config = dict(
    d_shared_expert=128,
    router_score='softmax',
    norm='rmsnorm',
    beta2=0.99,
    steps=8451,
)
Below are experts of layer 4 (counted from 0) of a mixture-of-experts language model. Rows are named router (the router's row for the expert), gate (a neuron's input weights, with its number), up (a neuron's input weights, with its number), down (a neuron's output weights, with its number) and show model dimensions 0-31. Each number is 128 + 32 x the weight over its row's rms, rounded and kept within 0 to 255. Numbers have three digits each.
After each expert's rows: "mostly gets" lists some tokens that are sent to it at least half of the time. This comes from a sample of Wikipedia text that the model never trained on.

# expert 4
router:077154092139159126089135134175104092165173109163156170165127075155084171106083083111163087094159
gate0:121125124172151122112110123119133148195134129155161158131179144138090132106052130078165111117160
up0:066135104075187137159167106145097073189173136128136153119142115109152114120104074115122102149156
down0:158104122119101135107104102139116147145175152143154140118126110110161155119112125125138155133116
gate1:158153101133129114113123098142163166186171052145114169181134165166114130092098125138116132102120
up1:113141106101100102143166104130127154096096137130150128141144170100185118154148144145061117141100
down1:145176114164098112132150105132081126114100150143108105125062101141153106125122080103167126149132
gate2:160115066127160112117095150130122087113120101142120140121121094168057164160088098139187087100120
up2:047106144107181069120084108122126087098163092065117154106047145114140083128139146120096131127124
down2:138159070101113168119167185168148099081107159074096084136099125168177075134152139165097140112167
gate3:101124109099147141123130161164095157166161097152135192147071124131086194103143147091165092123109
up3:073093166183126128177166132171102105109036124067156148127212166116126092156111125155102125138099
down3:152113151161147166152144139145192129162148118142130167094130199086072104068140093127192074167160
gate4:104117164121121091162184122155104101139111112136146121157084142187146150148087165080113077125135
up4:105114175085129122118122202133155160101168104188133161124095121122119098173169134089131081089114
down4:140079085155119155146120134100123114169097139127120132164106129106161100124161130094116102176108
gate5:132168120120131148163137122119150068146163145157194183179133156197118139149139122126203101141160
up5:120170096164161113116180142113099150100161169157180088141070134182160082172158094186108089078155
down5:128116139106162091134110158111138138121173129176114168140090094129102168186122145139167148097133
gate6:082162099141141141126099119150105085201175070135177146133141127136078156101072114124174107112140
up6:132141180158127088138162079151211097095174095164156137106080160106178118190119138181122131148134
down6:114161164093140140134143136084153128118075139095139168090048137086145045106104086096114178124139
gate7:112107091148112112089160091148175076169152086132123165161155122109085133140117103102118136140116
up7:138085143173158123105168104176142111108169164120122129157112128099148107164123185111102176166117
down7:120104149149150142147142173164127156104180117201167143160116078137141146113136189149093144099106
gate8:109101114098165145154090161171157132164162098194121160163091145129101145126097122104140060094149
up8:094201127126173164113174100121170180065210125169197111102106169119088174166095120188145106145132
down8:166145094111121130161107156146130125182150160100158142079147177083104181081072144148102107089142
mostly gets: " L", " P", "P", " T", " W", " St"

# expert 30
router:000157124143163170107133106158108126150151113112144171162117119154090161108096095138164092074154
gate0:149152120111177141130158106148133162176185114151124194168102100094103125110150110122177076052134
up0:110129149091092147151155093095152110166110103189091121089135160137113136107101065145153110082097
down0:144095131127156068127141123131197114136172123098112121121119148148133156138161135167186085123160
gate1:099181152087164102142168118145107147172165090121146112166107130126077173129081078104175102105160
up1:133170164156095093167074122122134105149112103066170094110068131114169132170146109154136079178082
down1:105078143164100092134163081176190093104150156094090052157090100123123172174108135109149141103178
gate2:165131179157156117156135114167127110181157109121173171170146075113090147099101096115134114138136
up2:129134218100160088143126137111144105146179181063079108147124094121098093088162146094115135131177
down2:155104162198167091122125137078173100115126132087134102077130163143119178144135178080145140175136
gate3:100150101141188110089122168106116117152171094167175146172094098141093181117112126147174077135174
up3:099193119132140161070184088158090127169070115140127128116115144089107175071119110082142102100148
down3:104118039092134132121117126082138110127111098084123093191188164081146212114081127147092077134161
gate4:151140108153150094132153159117138127171154162155138135127169171140099228103090061147214096151182
up4:088102130079109097094190098158101100129137092099110120159139137153143072084106181154111112115056
down4:106137159129104111102125111141173124148102108149127142069104145130147105118171148099195163133110
gate5:091171130102110142132187124188152135166172102133150121147160142144105167068112131138167133118149
up5:135077106115132184105112108110073138189111145136147136156146079151126131117134127094157119186108
down5:134174120095153237121093150090119127110193101150104134113123127123124116125111174147127075116138
gate6:151140134148142182104170170143129114150176111129202115161140104118134189114106116148128091116172
up6:164106136076110160126128115141122127152137158126103159177118133130135077158152084102131111118095
down6:173193137140153150100115150073082163162073118140178151130096196143125076102132182093098147046179
gate7:142201101098140127124138123112141090148139100164154188171152103146091178072076133140188075109175
up7:099099078112117109139127108140069143144109179098118094124163132104111127080149157163145132157133
down7:088190133149135164087085097148119151112106144098115159126184093150135137132148079054146145109147
gate8:125166088122125201131164129145130142173135096114176138107060140154101175119078121124149109095130
up8:054106102132118086143103123139131130127129115116113125115052168072098136157147187176094101127128
down8:075153088132135089100161123099134163144114155180168100119173124128145167091142142149103073114109
mostly gets: "5", "6", "4", "7", "9", "8"

# expert 0
router:047150102139161142108131115174118107161161099161149165161121076159074164105090102109169081076164
gate22:159158103159165108083121104161088096164158143162164174160077075157101151095120139089182075160178
up22:087124172055115146134174125124168125086088120089146083072131098146087167076161156069147112084113
down22:074103185132152124226114105120143112055143161160165142128111101095122124138109121176140122102250
gate23:129136090068113137098126083129173059124125122148120154112085121110082164144102105084157069130120
up23:143096161085148112111115146109121185105159134181143175087130160140093151112095094171079090092179
down23:167162129158177115081144118137106137111143115106057114115132114148103177156129083033163122138087
gate24:140162136136173162121150108149157123197133085125154153153083122188099183115114073099149101162176
up24:130169153115123140097141090128117103139145150109080159126102109164122113108111156161133139141169
down24:153156155105145113113125103161150105139049200111138126095162104124095098162112131132176085062151
gate25:092114119126168142118191083154131110148071103106179127151090182159084137096078110092175117105149
up25:145105126087126122126100047185165164090071169098138134095102172095164040189167130163108135127117
down25:127143145125146157137099134160099160140151129139130153166121157109133125141117155068076119146137
gate26:146129116102176169129131111142122119157127102066177171121063117138126161088123114093211085101148
up26:158167162146150114116118098120145093107135127067175110127045136170090180090116129111183085089165
down26:101123105071081122202132134169141126179119132111192167093112153134155140100113123151142131085117
gate27:156156143163121164117168177179160149133177092135132139145129090181131155081114093067156134084194
up27:125192166128115173132136185147154091124079128146084112077213152064140103149161127119106135133153
down27:122147110107099114133111093116179155086112129186075144169100139150113138102129107100118112112116
gate28:070135091145137158112184155136170148124104097075169198137057096146064103085136137119143105110135
up28:106159105143146165107101152148071102078115126152089136153098140138184086115144125104058123138076
down28:116170134163196112110123091097135135120160132182131139156053106079103090128093109146110065083144
gate29:121125121152162141132159161180139120146133086167157124113117155171101132097104128168195112123170
up29:099103160092117048140110176092133175139123111065193088136097200153166156090116092167149131143188
down29:107139186102090151156100165113121126088145128098149127159128091137143117091099083183128129111078
gate30:125153128146118124107141178115135107139166156066155121111120095161108148074105116187158129115118
up30:152156158090162132144157150164172093136109141168095136160088162116121138124121145133160149114151
down30:073119185096156114121138086200115119162114123092120110132151145113145091102139125187137134061123
mostly gets: "°", " still", " just", "″", " however", " However"

# expert 5
router:019155123151166146114141097147111131158168130149147174172116116161081162108094093133162087096158
gate0:102171164184163129153118087143116128186113080160167148166109076122135201097084114101167080099167
up0:182141177119126122148165115158088112140138146118105077129124144115119122063118088175128098142175
down0:178105153154089144166139074123164151107129101136163152097107051173136094172108162118146122129113
gate1:147141153121149130078131137190147130171147154154140153161115123183096125126089063118149109117140
up1:137119121136125134097101144124173107084149186113080124123203091153102127122134016143136145120096
down1:113096143168098149143141161073124192207111117129117146117153093130168122071113130145092168138153
gate2:121167173154129147160137112138130130146117121148130187129203115115144174102095146077162143104158
up2:141167135110069149050132143126191102109114113129077059193099158126137151102155095115140165081130
down2:155090157134099091143109155119118148167162124161092102099125091114084118187136136127081146114122
gate3:124146109129137130125174140121197147128143133160154140173148141173073153091095134193138094096196
up3:134077102146083141142132139111127076088124202106079082151156183101173115150174152176084125173070
down3:127130114100172098079143104099104136147087107134123161120142107109142095123159170092158080154105
gate4:099189163086160139123084130136165164161153110192150157145140136186103155153106125159157106106158
up4:087132184087134135114099166153133165134094147139104096123183178133114130149143153113150130124143
down4:164115145177167174074179141183107105147107169104124163129082185154109166154113159138163168089155
gate5:144112122094108160112131144151139106201171035205108172151141117127169116098143104087172091128146
up5:125079072142073097093147122169173048078085107100137068130111169137121105098120136146078162170076
down5:171167145090075132101142127163070111132156074155124085200124081118152121124088147152123146095141
gate6:161168167128168106125137108168136107156164118115186152195076072137065163064077081133162125135159
up6:074163179144147196117112141105123119183123105128157140130130080130069128103081112089169165146126
down6:133137137098098111141184142140098105095181045090139171171081120130089145167175076136122135133145
gate7:117172208159141089099152149139134068164170076094149112137121122136117133141100098117145091092151
up7:147145115088086157125121067079111087121078112163139095111130116096163137078183077140077155109116
down7:058150065171108168143176118177165198112131153122091115096183175164122105175131106119127152109184
gate8:159135115113124096136140099158126120157090137119177153139072131166094121115114082130156097139183
up8:100110093147134166064072077170125104135178041112116144160061149152163132085130124102145140128135
down8:121168162139121099144181171146128152153110129133078149118130105112142103147107172155049191088120
mostly gets: " Died", "inomial", " Iran", "shire", "Nigeria", " Texas"

# expert 15
router:063157115140157099101137100164125115161163106107160165160092096152088162109085096102169088083152
gate0:100169084102137103127140108135117114170145078185150134172099146175096142114109124133154111121120
up0:154155165123155161112176145092075150153199077076144183133109091141100159222116122142157138186150
down0:143080091074125141069152105185160144114152155205187111102101153145128117102079101145148097129188
gate1:192206170155128123084196101141167108114167112146181157142099099133119209099099073142155133145114
up1:106159152120150137160153155139116105163105162071150099144174153179108177165057131081166093060158
down1:104105100087095146149122140126163105141114132091150075131141146154161097140117113186151109085163
gate2:122120125136141158111139148154136092163154098097208128147101141150119112118092186104148093116156
up2:105142135107152102205129124118102119070160073093103140161182166091152081107166117163148157141152
down2:113134164107143142113088162149138181146161083140111141095111137103196111190116166110148106080126
gate3:168156116151172160094106122118097117164136085146145174149095109202087195110136085163172109087106
up3:093072107042148094185149152189098127154206129140119114171143122088126093137109139091105116135155
down3:112094104131143160120110145114126160128080128172166087184132083062090143159166155131131111189121
gate4:072153107088124063141130122164168125156126125117170164142120126108102180110071112137168107053129
up4:111161159115099134123108159106098144164101114152110112061121148135145165118173120148175129120117
down4:118157111109112069137182162128144106151146090146068122170093150122117165099127121119143185097175
gate5:096142139119145132129155113125153083164129142180126169113090109157090142113068130119167107106141
up5:143129184135126134142143074110143163126121121117164162136141170106125094152130109124154127180154
down5:107149109112197165101099101108115114103134121148131199110123108123128157142173119094164181178090
gate6:142166139151143118108134111097150140138132121137142159140112113125072098097084102141172152117194
up6:146066090111141102125104195114078078140101095107087102086138122157106111117110131125068147130109
down6:083096119130123125149103113119107080164131070113116146113129150044163169144116158078152071117163
gate7:157119146105176144100154132118130067187152108087191132164108069155091140138108120130177092089131
up7:119189103055166070130082122135106136137184111125133093111135144158135101134117088082112109095163
down7:165147133073111170184120147122138159154136062132151101162103151147142165083080144118113094117149
gate8:107133185099173103102134132133172097155143108154137141157090147123091142100079105134188080139178
up8:081117093103121171099123151115135160131126086171093093141185200183127104112142096121142116168135
down8:092090091104173093136102158120159100091150191171154163106158110086173155144157103067074145112128
mostly gets: "g", "c", "ist", "ers", "man", "ci"

# expert 14
router:073146109155157126101137119160115109163165094139158170162115107147076174104087102114167096093158
gate0:091124064127148171121114173103118131155108108160095144100150087147108107077101168133116089101129
up0:111071169137094075144124138116170145151086134106191123098167122111158152119125107103095136084093
down0:092115116112114096085082152203113100163145110121100104077145075151123119093146186095120110116091
gate1:129147081125135116095138103187128094179142163141114142161126129167111150071119068103188114119143
up1:111148116086158085133128172130119136121138143141143153126107088142144152078059144151125092112126
down1:095173165109138136148066114133123108145144149163095063172118121145120158155089140145079103141083
gate2:115100109114151137135107180141106144144138097091143175133101098179108137116083107057163099063176
up2:109139139110101167134131080149056168092105150096131140138124089097154076114159171163064141183104
down2:161083099116114111171105100093145174131117166183141105153140189186159168148171151069142123149180
gate3:167077161132133040117155128151063067141156145210158148138076086122102153143131144105140152154159
up3:131115188085124123141161117117130144142161160135133129097117077195120151099162110156148128121158
down3:151070156126133112145119100138141092147138140092162178157135161071186097127142161129120115166138
gate4:097104130163144153084146099096147123141094072105157173153100118100098170098066074093142107150172
up4:105099173090086097149064076145175203122124071147165152142188144135165108156113088154095107135131
down4:065088147079129183156109088147215169136119102179180096125171116106134123078122103168141148120196
gate5:171144163154118155111155146116105129149184127118116126196158092155095166059115161128147119122170
up5:106142098122133080102124115161161126150140116172117112120101090103155147177120144151167117141133
down5:161174148104096151135189160141089132072165094083077181148156151179144072170157087117088130146158
gate6:109158081163148157074184136187121117189146070149161150130091161162089144091092113114176097106161
up6:139140152113092160131051083126118141148125137100101098095117135141084119101101129106096154114112
down6:019075116133151147100088183145169127141134142159117068105122133204077124143102089139182096103088
gate7:143185133125130144113128097110146104154076106148175156155122118129103147108078074105153111069135
up7:130140133124158184152058095085148068091088056177118184109116183160080187137109098167175090121119
down7:133173058157187128116140105101165123093135174144065116101091164159143082163182089160118084136144
gate8:095163164129112124136069086182121132173099108143188179116106074161081192102125093146151097128164
up8:154160146189177150097113095109137142170138083095191173201139078106161144081081065139154124131132
down8:137089091151088109102146166146132125147100175167099167160161096194127117168155175100101097121121
mostly gets: " but", " bi", " =", "ee", " can", " town"

# expert 1
router:092145084145171098137123098188143130136172098148163189221121141147048152119065090112167102103172
gate0:102146109098122125110176136131098146117194109148129135123073123131087114136109083095132075096177
up0:144157113086093157136157114153116107106060164155147153149129140171105139167139107167129118131140
down0:121151114184215155178141083152154077094110123117114184143126112123122130134183142082104131117141
gate1:159108095146161153097136147134076106154179139111147094068162165144137153116116094124166086146138
up1:142115158144173138140121142128136174173109156131166157177195116133135120065107165127134124138110
down1:129101118172103146124201130100147065133176151159097150160054111080120151171137136121140120062189
gate2:115187175127096173124163111149138163113119166159169130194111171190090197132099148140131090091143
up2:118146102136091155185141071152151117103134131139177181153110087102151082105158157138178122108144
down2:179234158165106164092110159191152090135081177117132146147087110118106143098166087161122076101162
gate3:126114117141158117097153128141172094169146139058129125132132120146063139105125098076169091038121
up3:078155117113158128220119153144110094126092097131127123088185076107169101163087091149116115101133
down3:113100144091060117042101117092111104110132144107086163148133122158154146141110138150120152142188
gate4:168113139154129186097187136139086120147140127146196148159127103162099138149057130094162097074106
up4:135158142078148157143091126180193142126163139113123183095150077156138176082090096146117099064124
down4:112030105107121136173115129144116096104172089064107165113127026155091094174103137134124143120150
gate5:129169137133124088125177115108120093179088117130149182112137097122142132102100091096165093115167
up5:130094136133115141147092138140186175173126161120098170116180124152123108118109072147104071114135
down5:150142095170123123122106133069147156113143160099091126140166156157146135111131123071134136101103
gate6:125161183184161145119142151134120126138101094139156131137107150155152126086160131130159066048139
up6:127129125164139122083124189140172128125127112125160125151125194171114099165080127147146150142070
down6:149065170145143083105166163067092107124157137166195089087156139057086165135154171169084141113157
gate7:106175099116181158143169104107090160111110086167184194145121109183103163065135154101133138138125
up7:071144164133116122100151179148064108111169132063185157075108099094132170100128133154167132145161
down7:180127131117104139116110137170160102153109142108113111225090133118099095146069142149124088134146
gate8:095165092160153093081153171092107090158153130111166168113169095166154165096090105169176097154164
up8:142190139154203158056095141150110108137232090134145064159110089107085173132087133115178125175137
down8:101162164151094098082101163107108149102156103103152105106093161078153118153098152171172088085168
mostly gets: " (", " ", " \"", "(", " [", "_{"

# expert 7
router:106145149123182137128157134150130119194163116119196175153116089133067166106072110116166104108153
gate22:106140097116137148054174127090135080113108086108155137124155169121116167092088102112144074148185
up22:124086099114152090123205184090147057160146070138111148135192176114112098120167115094144115130193
down22:153138094121094152065129089119141080115151137131135126136124106146082113045097115098172083092115
gate23:127126131088146175092110202100122140194137069087116137193100096118134202148104122102187120091110
up23:115076053201109110149147082104071102101091086050135114146091144151155207133185091165133076179158
down23:116130162146094123164167151118098143143109099166174092152136156154145146113164167148088130133142
gate24:101141146117157165109128132158097134136114098098164129146115129179090186079089120092191095105164
up24:145101123131072168145144125144101183086144140121069040058116145112156079143196195114109170121110
down24:077131144144098099117094123119081102105089140096116180120175105129170081120172128138137113092102
gate25:096133138163192078143142073085144151178088128086157163116148119135147155103123085155142100115136
up25:100146097097155129154130090131117145177073109143098122167167136068119093131116102132082119144140
down25:170138135117138124100139121130141129118128106168110131158085100104112099127195105128147153146099
gate26:116182143181169112117123133136104126158156078134129197181135094186116154129112103077109078066194
up26:158073185132179153107124124128159113105188168129178076156169203094152120083092135107139106143083
down26:101135097111128125142170125178150117164109178140193090156099189129077142137123108185137167154163
gate27:102121106153159089106158112120141105118159094086154150168106143150142145094103102125168100140163
up27:149150158099110149162118129108075161187138153137095130102117070099079095155137143095099150102112
down27:082111184123077130142141115107139158098102166112131123087139104133180102055075156104169087187105
gate28:129137172156168145120160132092149151140105106133171142156144147143062187105107050134132078156176
up28:134097184133137109090143118141071121079168132147097121146056094110176084123155107156075087142076
down28:170136127120129145128147089121165106120115098117127062139134126127117093138148153108166123129136
gate29:104158118161167140082116117181138118137174111126167156130097094125129130111130092098166107136137
up29:186162175147096143147113149130163148132123151140134172137135130100122067152159121195072138131091
down29:112106143087118086141127124146148131138125121163102167098127124157127099126103125165178127126129
gate30:121168127111102094155118141154117138208194075144155200118082107174089120084082078131124092137148
up30:098172103096149118117159162094138119164159156115163164145176170115169177127085159179165169091175
down30:101073120143164142149072082152098112164130151076194119101182156138097148081108128190110146139136
mostly gets: " S", " ", " de", " De", " p", " ex"

# expert 2
router:015124121163178129116146121159144113134149133149153146181100110144098156104074129131162036090149
gate0:186184182096172097123158166178149142187171120112146175152084109156148135112103093101136105088158
up0:156176127158205152166115166200170163144101080116139147163114142114133185122112122108175152145108
down0:175122138148107082150132099169126132165160125140159015106132149106096127140147119175096122100144
gate1:174118182081154161091128132168104142146171120119136159145128088159123144058099075057175091074189
up1:146164090168148101068159120107173127095168126160084171186136108109159191148073073093190081139110
down1:165135151109109165115157160156134184150096105156113173216106106116064111127093177108190102166130
gate2:148082064144141098130157073131134160160146110116138100162074159136077110074097055135136109116151
up2:185152145114197134080120124184193149152163088132118116161095142185145131145141108134164097139143
down2:096112126126150110101186169088141083120138130160125176123194155133113102126087105137163034137145
gate3:157187105107126123118131145184103117137173092124178130176122110126094177110095096081138099093138
up3:064141123096106134106149117112120153113067123117120111144093101184116119134143107074123147149134
down3:157140143065068173101129193170140147126131139168102159163080108120125145103130181124144139129099
gate4:184157127096136169168150152134162142118155123118165169146124127084084136121083134094143112145144
up4:172150107107090138164114186058142160150109113119160104144179142174144155079176134091089096164125
down4:150146130112083088161088103136098108164167129088191103133095114117170149100176159125095000141139
gate5:151171163147112114127134153148148143173118084076151150191158113151067193094106070156134119087132
up5:171114128160158144119123154106154162156116100084131089112131141143114166150088092089139184093165
down5:147130135114166121118177155119151092087119170134116114175175127149104109191104176157162143148166
gate6:109115096176161187081138148143159150145094143119136138134184158184086182086132109088131117140151
up6:155164160167168141123171131173114197153178098114177164135079122180086185097097102111157108096134
down6:104119094156159102171040067128096175149120172159129115082143060194113130081100126153108081132150
gate7:145133161114172118079185127163098166152106101119156148158105069160084177102091090068160102102148
up7:110102122184166131162078144075129143109131128109133112118091122135078154152118143068094188128103
down7:154138092099090092116134178181160164118075106092151151158121135145182151048124121183125095163103
gate8:150143108107135120119148128162110134160081127119155162137093119196048169119069121048136060154137
up8:107082118122100117138067168116174161121096089083095154109114113150152078155186164139137107104149
down8:133148208141163170118150154108115077098100192123129184138158161109114128145093120143155152142163
mostly gets: "|", ";", ").", " and", "\".", " &"

# expert 3
router:076158113142160106079143123165115086161167100131153162162117073167086157105085084119164090084154
gate0:122161117110161086109154121162170109152170150142139176161157163165100181140097130170162099119170
up0:153095141134171174161132120187111163156069123110116136173121131056095117094081153115161133080136
down0:156167145126163115135075149154152110155149162113178132145153099167103162104064095110152159125090
gate1:096214098143147138096170127125160134147157087150172105165127139152078177123097105105143104131158
up1:117077153183099075105140179112159143091091145117129084075128203072139093160154153082117102167170
down1:121128105116131125125133120106121133117118131131109110120134126130140114126139132104138121119118
gate2:121129127124135129092186188136150061135143101084157141163181094172070101084076140122149092080141
up2:077153114135136109168133071090100118130090104045116123070138151112106080153095139168117147116122
down2:118093101121082149114164101118102125046169107098117124112060108127163114124116092080152128140091
gate3:099111139167129141096168147155111109219138120129133133176126132154120162084115084149148096132149
up3:183130133123134145059175126141114122076153172120103143133107078095167101123115131107088099175104
down3:143084177059089106125152108124117153124162109098115108171152111135124080095164153151200088132154
gate4:122134065125180136121161109123150098172133077149111201143118099144101210143076105092152099161187
up4:093180125101150071125114084105132169142092119192111117196111107089137142146109152101102128109147
down4:138134128135136141121126124123134144130117126140124128155126133115125118122134120134134128135126
gate5:138134131149135160116099134136120133195143104119166192178153129136128153080092108117138099154159
up5:193089111128129153152079168142145091115069187195084143128155103052113099178126155107143158126108
down5:146129061164133184108125142092054125070097129133085091102121208116104098159074127101144127090136
gate6:133151116120155127085165112181159125170146095179136156175106120163096151129083102125166103150172
up6:118064166184106119082197124179147102111101179144109110109112153114175091153150108104101152157140
down6:157114145106166079128130137118096114156127170125128132142125090132105139128179106146089138173153
gate7:114102112127162107139138096120093104196187088129147114145105121117134131114078107140163062127154
up7:090072126059154086161083199073117096147085120107094087069132164165100114103179098128091121182082
down7:076108144089054139134189106176134105122094132099176147143067131135129199098095083157131082094122
gate8:118131137184153188133140155150184135134137170122189148119138074169108134050113121103172098097120
up8:163125182113146116123119095138114153162122159092166164113117053184092170068144041131141112153103
down8:149115104113132132115133132133149140129126117130060151130156123105100103137127130127127135126130
mostly gets: "no", "ö", " one", "ho", " A", "fe"

# expert 9
router:020142107132179136119127095152144099144133117130163149164105077134073171105091134149163051084155
gate22:132148111171109160097119184160112151158197091170149104132101153188132164113069081104137104112143
up22:127095121158139137159130182177158185175106058092167168149140087117081142141141070092135089108150
down22:160090128141095101089181170186146098145163118147098132085177213111181095138145062114101135078023
gate23:108134127111161113093128130169117101153214070093169167145148141180105147105125047109144113107144
up23:124140092065129107152156063132130179159179100089187180112105065141122122155085077129124131085110
down23:108107179127136123079162091083072130156139098098080085180170165061155084097126147101060164146173
gate24:099161158112143137080167125187140112155162123122188148134143096160076176139104094076143097108145
up24:137083140100105118119136086131109150164149116100102184110068100079102129100142137146130137117144
down24:097115140159143179075149136127115112164149090105134112156134138086170131166079127138076170123104
gate25:111124143131141162099183166218148156175107135148130137152080131154126155125078125147170096076111
up25:129134056140140041150126094062172197072126105107128104100121115153098107123183069127113117111145
down25:114169128146151157104123130139143129106106168125111135158088101134129110128096098169142131161190
gate26:153175156100153131094161158162100160161165095106155149164123100175100186094103091152161100084148
up26:255144125142130090098159102168113113128151150123124147127092140131108123133102085164127091134137
down26:162099162100078161149138102103085163173120090158164164166100168099093095095172161102148103098154
gate27:156126101110176117166108116176159093126154148116158098090119125148121131070083130170131136144144
up27:132130103145177133226134150137085137130094116107075152080085143183121155077147168047151136162083
down27:080177164182130098121139124119130153093173164096124098061128161168186123088114079153096184124065
gate28:125139173100155148193133119140101148144140087062181134112091113132081168097123093088154047122172
up28:109119048160113184151103164081179146113073100141127159149177166140139101149127156162158168164155
down28:147081156083083163126147132147152115124101116163084160143145109127120105087131137101115124065187
gate29:106159118098156133136117144148109145168144159076160122140059101147097125114099115087171112103091
up29:121110108106170159132134112100119138105107179099096163188098090152130134146067108119146111127115
down29:107095099108198082116138084068126132118152149181116134156136100108135192165151113084157073146153
gate30:161121124094155112079104160160093062168158105115168150147113135091101175113097102087152107119107
up30:126128178084165076148098143118119157127178141056124149148103183125091120039063090090157156135087
down30:117123096108111090117154128170123157162150090081105093158091116145119151112171167183144117085083
mostly gets: " (", "\".", "\n", ";", ".\"", "("

# expert 27
router:092166104197172143099108089161111115164202116131154156153145097131087168113075095125165090088145
gate0:090179125133173125059137147135166123160113108145156173160077097122110135094083119144181057138159
up0:143153161115058158145106092157127155115157173165092154091184095097175094108112145152110130094140
down0:115113161157114137157135135145078143089140167107149148126212109110161137145122086147129158101113
gate1:077137162148108141081130186127163112188136104165146099123149125171109166135049143113164150145160
up1:170103072111109134099067158116143108106071107114132147153156072168097082150139147106088158135150
down1:122148030117145192083153064077083131089139182147127150140063142112148189130156178076127167121136
gate2:116098136198239113086142068117127083155144096230146196132130086116129140120093098118154092112179
up2:179097160143135167157082080106090143151193148181090096108092119095171141162131149108150123082157
down2:091046129029107117142137149174095116111152156136135108121153073093101102111169108087129103168131
gate3:096147132165149157107144149082195105104198075153154169172121117125073172119072106152167112088151
up3:114177088117146170134076133062181131086200076165177083145120141164111145116134101163169110127149
down3:165141098138098111158139102159133152106084156096135086182118166129112106170152128154110099104151
gate4:173109160132136106094127122104148077159137109160136199148147096170106155107108134126129077134137
up4:151125055150128090091084095078087110167114083087166143088077162178129088177175098125145080110152
down4:124113128100138184089113116113129113099176163148110078145076142103137150152181112083147141153070
gate5:118150105147142098102160168181183132131144110129163151137067104138110117141140041055140102096179
up5:094150079096129065154178123129117094138159125144153127100036095146159115152096063108111121159166
down5:163151112139127143110108091113114142177176168147165096129093158105144080122171075158183123162157
gate6:093145139160154134111139103161160112127138105160150136160048167185049184130097117110171097064173
up6:150133100155129148152122097206133115118084125084124110107180150132125166169142200136106166109085
down6:195103093113076147096116140191117118195079109118139135149091129170158159088129123156202151132145
gate7:133126101148177124119162096122112101149175133112198178149100143151062182095089116126140124131191
up7:095152107145162115128143134129124134137095128163193138178105138069158049122149128176104121160116
down7:108140118111117069123069148180170152144127114118120151136137095124103120129200106128166110151112
gate8:112135113144144102116164138175144122124174104129151156163108132164123169118057104118182098108169
up8:137098148169089096110140090109082089117122168082095120105152159078167126120176172141101120129096
down8:146176109122103126074117090177133143199127155108153085120157117121102133087092076123111144142120
mostly gets: " D", " A", " S", " F", " L", " St"